Weights of a small mixture-of-experts language model, trained from scratch on English Wikipedia.
Experts: 256 experts in each of 7 layers, 8 picks a token, a sigmoid router.
Training: a variant of Adam for the experts, 258M tokens, 3943 steps.
Below are experts of layer 2 (counted from 0) of a mixture-of-experts language model. Rows are named up (a neuron's input weights, with its number), down (a neuron's output weights, with its number) and show model dimensions 0-127. Each number is 500 + 25 x the weight over its row's rms, rounded and kept within 0 to 999. Numbers have three digits each.
Before each expert's rows: "gets" lists some tokens that make up at least twice as much of what it gets as of all text. This comes from a sample of Wikipedia text that the model never trained on. Tokens count by the router's weight.

# expert 216
gets: "19", "20", "18", "–", "17", "15"
up0:513501487512506495511508451496479479496582491491484499549500506513474514466513490485514503487536482495498511471491484524503466509519493503509513528507491503487447491495493521555542509454491522478504481474505429511533508548495528489480443494503544516529516536530529439510446495489541535491516528538480497472488486478474503524509491492451516465478505497489489520531493476521506506458507
down0:487502468481485466503494518495519492515459493478527524458535484462513539492524491554494536529481474544480488509503501478478513494478496482471476500523540498447506524499521501466510521508544493447492495514502498460485503528522482502516550494491534474489520462502507490489523474528478474513455491496536467497516490524476527521471520480505487541505463500519529438456485578511482484506528

# expert 145
gets: " A", " K", " S", " B", " H", " W"
up0:458483454533488511522533489528487530541445526481504510485465512526492492501514515504486525483442462483499486463500497514501502504531493430509483511493500503512488474520520531493505482482502535513474520488501539474529466539528512511481563491466501487452488457528512511536499476501551473478470450526537490521491513474514480495525500490483497520533480481465490508547499509467535516467501
down0:523545525476518470499495455505520500501513511503507515526463501530491483504482452504508492501528507510476513514464501490490468463513486524494542516527469533508494538502445497504507491471490492521495399505464452462493496461509488559499437540502514520485494495510508495469505490476493490525518488489539515527507490480513453516480495484489510526470510503525455514496474466484488435504521

# expert 26
gets: " \"", "–", "/", "ro", " n", " ro"
up23:486495519479519515506515475520503471519512496472490528504537481511535474516511510477524478515542496523504490470527478470504524528525516495456507508503485510490504537517527515497513517463516511433453491502505499522455511581533534528509477515492505501533501532507487481524538568512487499513495542501453481516522522515484531461514505546525503479501525522461452483503497524548520516482455
down23:494483503540504494515484516550525470533534498505488506486519539479524454503465513543467510543518542466477523489490492473524443532477492540508482502524502508488503503491524494473512480512504498510522504527499521525502523549502541499499510496504487532508488544511483494459493508513523477532484484470463564497478517483488524548519469447510436502490464538505499537534481518501543480469493

# expert 200
gets: "-", "–", "/", "il", "ug", "19"
up0:512487514479499443496492468513475519467459520575510478510504481415517502517443476502525481507512516522466503540481549504487497506461495529483537479487512512504484492519470499516524485525522496481551514464509480481511498500485484476506547483487505456499457530462522523467503538490473528521448484471480475514487509491498498508489512497525510522503503534516549480481491493510526530472514
down0:515507485489461492526495498515509478567472465512495461526462486489488525462511485451528513491480507470539492516472508497506512478493499464488489552466527499500505468503480513535499509451475513504503486543510497497554543496480470516512486473495453490497480466526456487510513487493474493469499519513523491534482484504526529484474445550468537458546492508509499494518475503451482472456474

# expert 59
gets: " |", ":", ";", ")", ");", " -"
up19:529505529501512501516492489475542532505481541509525489483465503463502535440501489476525511523533483485500499469473541511525495525522502519487494499482506491497492572513474547524492485474505481562546537495475455497509463480500485490491531503532457515485477513483530505495475497524499546486481471494508474465473510501463513490508496546507439473476461498449512462474493516523515508477507
down19:479474494467464491522458450542532495536518498548503522509494487508520490542497515549498501476523542465547481473486454520475485487479495494516510470524481520489504498503504474531513493539472511492508453482518539530504509509480499514502451521535518464491522477487538461480499512468522510465533517514519537566485523522495502542467521495476517483485476467539476526521503510474506485477529

# expert 124
gets: "-", "\n", ")\n", "ock", ".\n", "ase"
up3:504474475483477520509489526505510523536503486492508514509468541458431503537534539507495480497490523464486527465496471474488468454484533533495491514449520481511474484487487504469528482470488523502532490447482498465489506482517480485473478515506460510501483504510484462492473485477503455517526525494461484452492515493465466505509480479458459505508578480480490481509510503493477546535492
down3:454508512496486505523552508485470490524509510484496455549478512503489494466470443485540507506513514501512502485525478479493513495521515485493526470461522468534531528509541491538476527522507512514478505571484511475521520502490542525500497501516559506508532538518471477459477514516511513494499520473510527505497516506493505481516461535491559442454471523475524464487508478530484478490471

# expert 17
gets: "an", "ar", "in", "or", "un", "on"
up3:495488509488512530493516530512510491500512480519533473483556464502488536509521479505504467505491503445477517511491495510483487443489526505486497534522422486496490505513514466492471496499530534509504498469503549498529493473463522480525554459477510516492499565523514526511495492464520483483461471521498498497432493524525545487460509509541505525501476495507487499444497505523476506524544
down3:525497474498515539496443478466532493479478482492495478527482491468501473496518518433522494461493536482524460481503473502459490489495512503486487476522554464504464517508478549498528470482484463533518511540536547501474484522495469473541489505489486492473526503484510484463510490531449470502513455546519497501500483500474445524490516478486476509487513468485494487551465507500491486515471

# expert 215
gets: "-", ";", "=", ":", "–", "\n"
up0:477437538467515495479537531473485512463528501484483502484508474471496473525513510487521507545503494486488479539488499468468494499522505481535459524508517488500479538441527527473467514493522454500501473507504515492503499486525501564477507452501550500498523482507498506524486473522530484499484495486474491543511471503479539500454486464535453485471540508544459485530469498482510484497465
down0:516532487516496522530489508507515525516495498508553504507509512519465509458457521493516460449456489518505502528508491498514470510477470550493482483529496553506494481507500472526544472454451492499514491504478544468524504517485502519497499505503491504456494510471518397495520485492505463509496510535530460494467487506496507487518475498478493522525506472522501491457556493518474456535518

# expert 210
gets: " |", ";", ")", "°N", ");", "%;"
up16:541464422521544501502460558460518501496487562530547454521458509520444556477495472512512523528537535483485542495492532493513542473515490473473502488491517474475522515495528496488545507479496486524486493485508485493513539532502509504461488497503525529494473490535505534512507502475501496506473518523497487508512451499530473511498506489508505504490526503515470487496536511526508483535508
down16:469476507496472545545518492491517475481467503532482480464490477526493490519487527478443530482478508474489457462481468484465486492502534505545466501507488510480528480475517494462537553499476503469526523467494496470495493483515512479504463458478532521515493512509522459481504475534572503531481483485460494462517489522490532539507486504489479496488473477467476517496503520455502514476548

# expert 167
gets: "19", "18", "1", "10", "12", "2"
up3:512533519496554503525511493530467487511515529498481486502533482515565479484482538477524478448509521503484506444535500508520486503455517465495513484500481514460502550497489490534486471503507557497488532508454493534485536493510530513508476505533479516470555532531493463486473505495534487514479503501466496469513536489486484439498467523508491482478485509475516515461475450501484523474506
down3:517490502549473558483495524502483462479558474531568506531474487486477480527448501506488498486480511490500560472456519518527476531539514494493464491484505480501480488482471485471521500506479481492494523470529524503488551523499517505548485515509495514515528477499515496481510501536465514507485516466505460488513496501538484533441480437481496467488535473490500508497513480542476494498516

# expert 122
gets: " M", " B", " G", " S", " D", " T"
up0:491515516499453491509483518516478473502475518458468476486498534491486519577517477496511441463498531483521508446510502514482510527452490491494485482508506424497515477487481480483491500469494473491498482494521519498486523509514528509490561487530486474482528486542450492485525527511551488493506484493480466495515501517532526491517486557480519496477488472526480496484484568521471476474485
down0:515494517526491553501500531457484498527501469485469545470505496553519538481487490468472506502513519540513512513496496459497479521477526468458539493530484471496483535486477544511485487471473495502489506461529452511491510506482538495548469474477501505521539499499468524539485523510440509486501494507478515462467513508475455504501451488497497496492468547481494494544476481531502471545521

# expert 226
gets: " other", " new", " more", " such", " local", " this"
up0:475506469481512483528547495538518474492523545509528461497469495480460503488435512492515537503496487498482503494430526450501483504468514536488489560487494489496526489471488532507520450493488517496513549497511503494502476470469506486490542499478524505504521507501511492479546493515497507538504515439535509510517545477511491444488500531499476536525478492454514517498478509512536533476522
down0:502522554490475503549509468497514472489491509478461477522527494472480463502527461564512462508545505446496481486531465468501492480499457469508526474482515511495497498512467495497510482498488510498491456493486523508525489558539480511526517507529466506526465474509508488508506451487496490471465508549494489449517480496513519510484468467525485474440501522524497461499502493467466464519506

# expert 230
gets: " con", " un", " E", " New", " Con", " pro"
up0:490500525477482484517494537555455497527483557531476504489480496560498520497516531507532482502539506511521533495488509457488523477518464529509529489519486495471493537495522500492529461477545496483449465468534509484471501485519482501481517504493512473449511503498475487487518515438511479499489534522516502496493550470506520484486508443519475494489492533504538490477499487517516575463495
down0:518527506495477495494466526457504469545453498487533479514519477517541500500485469477453560488501523504478539496489492486515526520495509527494496467485463520492491468522495509460573521514487485544462524461471490491508499526523505429527533491490504490473513515489516525465537518542507511513487530467491518536508488499488522513537473515452528499527513456465502484510506515513514514479530

# expert 95
gets: " |", ":", " –", " /", " -", "/"
up0:529481541485470448557516487450510504496494499467481515494540493533510530498492478478503484514491508487468457506484498527528489498482506479506505538481498505433526551442474478490482479460498498496529482473508477479510513485514512493467524508479534456477465466518528466509480512452496466488458527496496459491502505509454545505505488546500504476469490525540536476491512475497506506487463
down0:499544451499554557487507443497527512500510490539566501548528474498515512520477520499488523506483475530518464487510525467498527495462544504508473474541457489476506486504530481511491543511496489497481513482506512479449489492508434530474461494510489507496497467492517469524502521495531511524526505513449507523530534490523530517508539488508539504508490487508487533468474490511521537496513

# expert 154
gets: " |\n", "20", "if", "18", "19", "14"
up0:484496501467479440498482529501540484559472514516528482465476496463494523524481505502502468527472501517456531451504490500492491530473486497549480499525536506440542486472468531457499482517520474542510512505537527501518527502505520517467542476488506530505487507517513508521490493515504441548504565467484477538509477460520528511504508498504471483509521510518503497512509505477513489456502
down0:461506498490507537481465458500469503511513483476504482520514518484504504434534487501476518484460502461526505496506518446506494493514489508479517473464504501521503484536482425500510471503514524498495461508487466488525491482481502478519475499496495496472524488536455484465494504474517518509550481467499461512499501492459515530425494476521496476471483528522529468475524470477447463507548